Experts of a small language model: 2 picks a token.
Below are experts of layer 4 (counted from 0) of a mixture-of-experts language model. Rows are named router (the router's row for the expert) and show model dimensions 0-95. Each number is 50 + 15 x the weight over its row's rms, rounded and kept within 0 to 99.
Before each expert's rows: "gets" lists some tokens that make up at least twice as much of what it gets as of all text. This comes from a sample of Wikipedia text that the model never trained on. Tokens count by the router's weight.

# expert 8
gets: "0", "9", "5", " February", " put", "-finals"
router:63 58 53 49 56 55 76 31 41 54 15 46 62 46 43 56 59 62 62 38 42 73 50 42 54 72 60 40 69 45 63 55 53 40 48 45 25 68 34 75 57 39 54 59 19 52 59 48 48 50 45 38 51 45 48 70 58 89 66 47 59 44 65 61 39 68 54 47 18 56 19 83 39 36 65 51 53 69 52 61 22 30 46 75 63 63 49 61 79 71 12 60 56 52 61 59

# expert 44
gets: "p", "c", "m", "b", "f", " a"
router:72 48 64 58 74 72 76 29 46 42 42 66 45 46 36 48 46 70 47 46 50 33 62 38 46 76 18 50 62 35 57 50 77 48 36 45 59 65 32 71 51 39 56 30 33 66 54 41 31 74 76 39 53 62 76 64 28 55 50 74 35 62 58 60 49 54 51 51 37 29 25 87 40 51 51 65 42 58 62 78 68 32 32 54 41 63 34 65 72 52 48 62 43 59 74 67

# expert 30
gets: " (", " \"", "==", "===", " =\n\n", " un"
router:82 31 42 74 47 66 74 37 52 44 42 66 48 56 65 39 54 67 42 35 40 64 74 69 47 79 43 29 41 54 52 65 75 46 30 52 59 44 73 41 65 76 66 55 43 36 43 38 44 63 64 34 44 62 69 48 56 78 87 54 57 54 56 63 43 68 66 58 35 46 43 62 55 77 67 45 45 54 68 69 60 38 51 56 42 87 71 47 50 57 16 39 46 69 71 46

# expert 12
gets: "9", "0", "8", "1", "7", "2"
router:49 42 77 54 58 48 53 41 38 31 47 55 67 37 33 58 50 75 23 55 35 56 53 66 36 99 19 39 68 43 44 44 47 46 43 31 48 52 26 09 46 80 64 33 37 36 41 70 68 51 73 48 59 73 59 59 51 75 37 49 59 48 44 39 38 25 62 37 32 59 27 65 61 62 38 40 56 70 53 51 45 48 54 52 50 50 55 49 36 32 55 79 40 61 60 75

# expert 53
gets: "a", "us", "ia", "is", "i", "on"
router:84 54 46 97 67 64 68 47 57 62 59 58 45 47 46 38 18 65 47 58 42 44 46 60 47 42 32 64 51 28 84 55 28 37 36 48 57 66 49 57 80 56 59 56 06 68 76 47 36 48 57 44 56 36 67 47 29 69 54 53 46 52 50 57 30 49 46 54 04 48 37 73 59 69 50 36 64 40 53 55 50 29 48 74 64 58 63 63 60 50 53 56 60 56 51 43

# expert 33
gets: " m", " c", " p", " d", " b", " f"
router:86 51 43 53 59 54 61 53 60 40 40 62 44 50 43 43 33 73 37 26 35 43 37 64 68 73 29 38 45 31 63 71 45 43 30 26 61 62 26 33 79 43 58 53 21 44 68 46 55 60 65 51 46 29 83 54 51 55 90 62 44 63 52 37 42 76 46 23 23 36 29 50 57 56 42 42 51 73 60 68 62 48 38 57 38 71 45 77 45 51 57 45 61 52 74 57

# expert 57
gets: "i", "u", "k", "a", "an", "o"
router:70 41 47 57 55 42 66 10 41 56 75 68 57 25 36 27 40 84 58 54 49 55 49 77 56 54 36 44 53 55 78 71 39 27 16 50 66 73 43 61 45 68 42 51 26 79 70 50 62 41 49 44 57 49 45 65 37 55 58 61 47 58 56 38 29 48 60 45 38 46 36 93 31 58 55 39 71 64 60 65 57 24 51 65 60 80 48 54 52 51 50 45 51 71 61 51

# expert 37
gets: ",", " and", " of", "'s", " in", " ("
router:67 48 46 77 54 53 70 18 52 49 51 83 58 57 26 43 54 77 54 31 37 40 38 93 55 60 34 72 56 51 72 55 45 32 39 24 33 51 50 41 53 60 55 43 32 62 47 39 45 61 71 46 76 42 65 83 60 77 62 71 62 35 53 62 25 52 60 33 12 39 38 55 41 74 41 38 65 43 61 55 27 49 37 58 43 63 57 56 52 55 46 73 51 57 46 50

# expert 59
gets: " is", " was", " were", " are", ")", "'s"
router:65 38 46 57 60 76 65 35 42 25 49 62 63 56 35 38 43 60 58 20 41 41 64 88 59 62 39 35 60 34 68 56 57 40 27 24 41 58 39 36 73 43 47 49 29 62 71 60 39 61 45 29 70 57 82 47 38 66 83 63 45 50 46 67 33 49 53 45 40 43 22 62 39 65 38 38 66 56 62 84 44 39 28 73 45 65 58 74 64 47 35 59 51 66 64 58

# expert 46
gets: " was", " is", " were", " be", " are", " also"
router:56 36 52 54 83 72 54 28 56 24 75 68 39 56 25 27 64 59 48 47 26 53 42 58 25 68 35 48 43 36 68 36 62 51 49 10 58 54 35 49 70 55 41 50 33 42 68 41 42 51 67 50 85 66 77 44 40 54 68 47 68 77 47 47 27 43 61 43 45 44 35 45 56 58 54 50 63 65 54 77 55 37 40 73 35 59 51 61 58 45 14 64 37 63 31 34

# expert 0
gets: " and", "'s", " his", " or", " her", "'"
router:52 38 56 58 49 67 62 41 32 20 41 61 52 53 26 47 49 61 54 31 72 12 41 74 67 62 37 62 58 36 64 41 41 26 50 56 75 44 50 54 39 45 50 64 54 56 54 38 52 60 70 38 57 42 72 54 67 76 62 86 65 70 73 39 28 56 63 28 35 42 37 60 37 56 41 39 53 79 49 69 41 03 30 53 30 49 58 49 54 57 40 64 52 54 69 34

# expert 41
gets: " ", "frac", " RW"
router:85 69 41 52 35 48 38 43 55 35 37 51 58 66 26 54 27 49 39 50 48 39 43 53 31 65 48 64 52 38 48 91 34 49 45 18 42 52 55 57 54 41 80 45 37 81 60 58 36 50 78 53 41 51 55 63 57 48 71 93 45 66 69 50 58 46 52 32 42 55 15 74 57 60 48 47 77 43 48 49 58 45 36 96 40 61 50 52 36 47 26 56 53 46 49 49

# expert 50
gets: " to", " from", " for", " of", " not", " who"
router:55 67 50 64 46 75 57 22 59 31 48 44 39 51 52 41 25 73 63 24 40 56 59 75 57 60 32 60 71 39 59 44 40 35 48 26 51 71 65 40 66 59 53 25 22 73 47 24 53 48 41 24 59 40 74 52 58 70 78 43 53 47 70 49 38 58 41 35 51 44 35 87 76 66 63 47 45 41 36 67 53 38 28 45 29 56 29 57 64 68 37 75 53 60 47 51

# expert 43
gets: "ing", "ed", "er", "ly", "ation", "ated"
router:54 67 64 74 54 61 85 42 50 45 53 63 57 58 34 53 40 72 62 36 63 45 51 50 43 50 45 52 44 47 60 26 61 08 37 44 50 50 50 56 47 53 64 38 39 86 53 46 40 61 73 28 58 73 42 46 42 80 66 46 47 47 56 53 39 33 78 43 50 40 27 75 62 73 56 36 36 51 19 82 41 13 37 50 46 57 63 73 71 61 45 39 66 70 54 37

# expert 24
gets: ",", "),", "\",", ".,", ",\"", " ,"
router:38 46 47 87 53 62 90 28 58 46 49 76 34 36 56 21 40 53 31 46 32 47 69 58 65 58 37 48 60 14 91 58 70 33 15 58 49 51 53 40 52 65 62 45 48 56 57 51 41 38 59 22 60 70 49 64 54 43 45 55 55 41 52 52 58 74 52 35 51 17 33 71 44 44 47 29 47 43 72 52 27 46 36 67 53 47 40 53 50 51 26 62 50 56 33 33

# expert 13
gets: "o", "e", "le", "re", "ie", "ro"
router:66 43 63 94 51 51 77 41 35 30 55 57 46 63 40 36 30 58 63 48 53 45 65 65 54 68 29 51 65 29 67 42 44 34 20 44 53 82 47 55 84 52 56 72 28 64 39 54 39 83 68 34 74 53 46 54 64 93 46 51 32 53 66 54 29 49 61 40 41 40 37 70 42 47 75 50 63 49 53 59 39 34 49 58 44 62 46 72 61 52 29 45 57 67 49 40

# expert 58
gets: " of", " as", " by", " with", " for", " including"
router:65 29 78 84 62 64 60 56 60 70 54 75 47 43 46 48 62 73 55 56 81 66 52 33 45 65 30 85 73 26 62 57 50 26 39 25 63 64 49 63 47 49 51 56 49 56 47 63 55 36 52 43 64 47 76 54 48 81 76 57 68 31 56 52 35 55 50 75 48 28 40 64 47 54 57 33 62 53 52 49 48 34 20 75 45 52 59 55 40 61 46 56 61 55 88 47

# expert 19
gets: " ", " he", " it", " He", " It", " this"
router:55 31 38 82 62 49 65 27 41 20 53 67 50 57 48 57 48 84 53 51 54 50 25 63 48 73 55 35 41 46 38 73 33 41 65 49 66 69 61 43 50 54 41 72 26 73 48 31 48 50 48 48 59 42 79 63 47 73 76 65 40 47 64 59 40 44 56 50 46 34 31 67 52 67 43 39 36 62 55 86 66 50 44 54 71 86 49 81 43 48 22 72 64 61 47 53

# expert 14
gets: " the", " The", "The", " his", " its", " their"
router:53 51 74 42 61 72 60 48 24 24 45 52 55 54 65 35 64 49 40 18 53 46 53 77 47 57 41 69 43 12 53 48 55 40 69 42 55 41 34 51 48 79 39 53 12 56 50 34 66 40 40 33 51 62 71 65 46 52 48 51 51 60 74 83 39 67 71 44 33 24 37 74 69 62 61 38 56 60 54 67 38 30 50 71 62 74 42 54 73 46 42 29 60 51 67 60

# expert 25
gets: "it", "ol", "in", "at", "or", "ar"
router:61 54 63 69 54 61 74 54 61 36 30 39 48 35 33 36 39 82 50 44 41 42 55 49 47 73 29 73 60 14 60 43 60 46 29 48 49 61 49 41 77 47 44 43 27 75 60 56 48 51 66 18 72 67 70 56 30 69 73 49 48 55 72 71 38 53 58 44 35 52 29 56 71 48 74 35 47 68 51 75 47 31 47 70 49 68 41 71 40 60 35 68 52 77 68 59

# expert 23
gets: "2", "1", "3", "4", " Goals", " Assistant"
router:67 33 70 55 26 59 76 48 60 46 47 69 42 36 39 54 45 54 71 38 44 28 80 57 36 70 26 47 49 27 63 73 47 52 32 44 33 63 43 56 55 56 37 38 40 74 46 29 54 54 59 45 84 51 64 68 33 80 76 56 62 54 53 81 32 39 45 38 41 52 38 58 50 42 52 53 32 47 37 64 31 23 46 56 53 73 29 37 69 42 10 54 70 54 66 45

# expert 18
gets: " in", " on", " at", " from", " In", " over"
router:54 53 48 86 65 62 60 25 24 26 33 40 48 39 52 54 59 63 54 31 50 43 46 46 64 66 52 65 48 52 51 34 70 20 32 32 51 45 63 25 80 65 42 47 19 56 56 57 26 68 64 53 41 38 42 66 26 76 52 51 43 39 57 61 26 60 52 52 16 47 21 77 47 59 38 45 59 62 44 63 59 51 41 81 37 59 41 68 27 71 36 49 49 66 42 47

# expert 29
gets: ".", ").", " which", "\".", ".\n\n", " ."
router:74 40 57 31 51 53 52 52 46 40 52 45 52 43 33 39 31 66 48 42 69 55 60 73 53 79 48 68 64 51 58 57 48 33 24 54 54 69 65 29 61 36 47 59 13 53 49 47 46 37 81 34 57 59 53 64 40 57 48 53 48 45 47 54 40 41 61 47 46 15 41 53 67 49 41 37 64 36 53 82 58 21 29 55 18 72 59 87 62 61 07 69 46 46 40 33

# expert 34
gets: "1", "2", " Order", "(s", " except", " tw"
router:75 58 42 60 40 52 79 39 56 47 53 50 44 50 44 45 58 51 56 25 60 54 53 39 53 88 26 68 35 48 62 77 58 55 56 61 65 62 36 55 43 59 36 43 45 35 62 42 38 55 64 50 53 57 46 83 31 57 63 51 56 30 64 63 35 50 53 61 40 52 33 85 74 70 34 34 63 32 83 66 42 51 54 45 48 71 53 99 52 42 25 66 61 74 60 34

# expert 31
gets: " a", " the", " an", " A", " one", "A"
router:62 66 39 61 56 51 73 44 58 41 52 72 42 23 24 34 37 74 56 43 67 76 63 66 52 64 42 53 34 42 49 46 51 42 31 30 53 55 40 53 61 58 60 63 31 66 57 31 42 66 44 49 46 70 88 68 39 68 65 71 59 40 62 82 29 54 56 44 47 24 31 64 41 29 52 53 40 69 59 49 42 43 46 58 06 59 45 84 34 64 43 41 64 72 38 41

# expert 1
gets: ".", ".\n\n", "\n\n", "\n", "==\n", " |\n\n"
router:70 62 59 69 49 46 75 26 62 41 30 46 67 37 43 52 43 62 42 51 54 57 36 53 42 81 54 29 84 47 57 27 38 24 13 25 51 52 40 36 57 56 45 61 23 51 73 23 44 57 63 37 67 68 46 73 26 62 55 50 41 55 41 72 28 46 43 61 49 38 32 63 60 57 38 56 58 56 57 58 61 46 31 73 29 81 43 62 74 58 29 32 42 53 65 42

# expert 22
gets: " ", " state", " district", "eneral", "greg", "–‍"
router:50 53 53 44 31 59 56 52 37 56 62 54 67 66 47 28 48 58 52 28 53 51 65 32 54 84 52 40 59 42 42 43 46 55 54 58 75 42 47 32 66 39 50 40 19 51 50 43 50 60 73 45 63 50 99 67 41 42 57 47 51 80 73 68 45 60 44 64 56 52 01 56 48 47 38 52 34 42 34 53 44 47 49 64 58 45 56 50 29 92 14 71 58 69 64 53

# expert 20
gets: "6", "8", "5", "7", "4", "3"
router:66 35 62 61 69 58 44 27 51 57 48 45 62 47 70 31 61 42 47 61 55 56 46 96 43 53 35 39 58 25 85 34 56 47 53 66 48 66 67 65 49 47 57 67 49 69 52 10 48 54 50 47 57 35 56 41 43 62 57 63 35 47 48 60 26 38 29 41 32 23 10 57 68 48 56 30 47 61 29 71 46 43 48 54 44 57 55 82 40 52 39 40 42 90 56 32

# expert 27
gets: ";", " |", " –", " -", " /", "\n"
router:63 49 64 55 39 52 56 24 58 47 47 63 43 66 48 59 16 61 57 28 55 41 59 71 29 65 48 53 58 50 72 59 38 32 10 47 54 54 49 44 63 74 51 32 45 61 46 45 61 36 69 11 71 49 87 44 32 81 54 49 49 51 72 66 50 46 36 35 31 33 37 54 38 66 38 48 62 77 45 78 47 15 49 53 47 59 43 74 58 40 35 35 45 63 62 60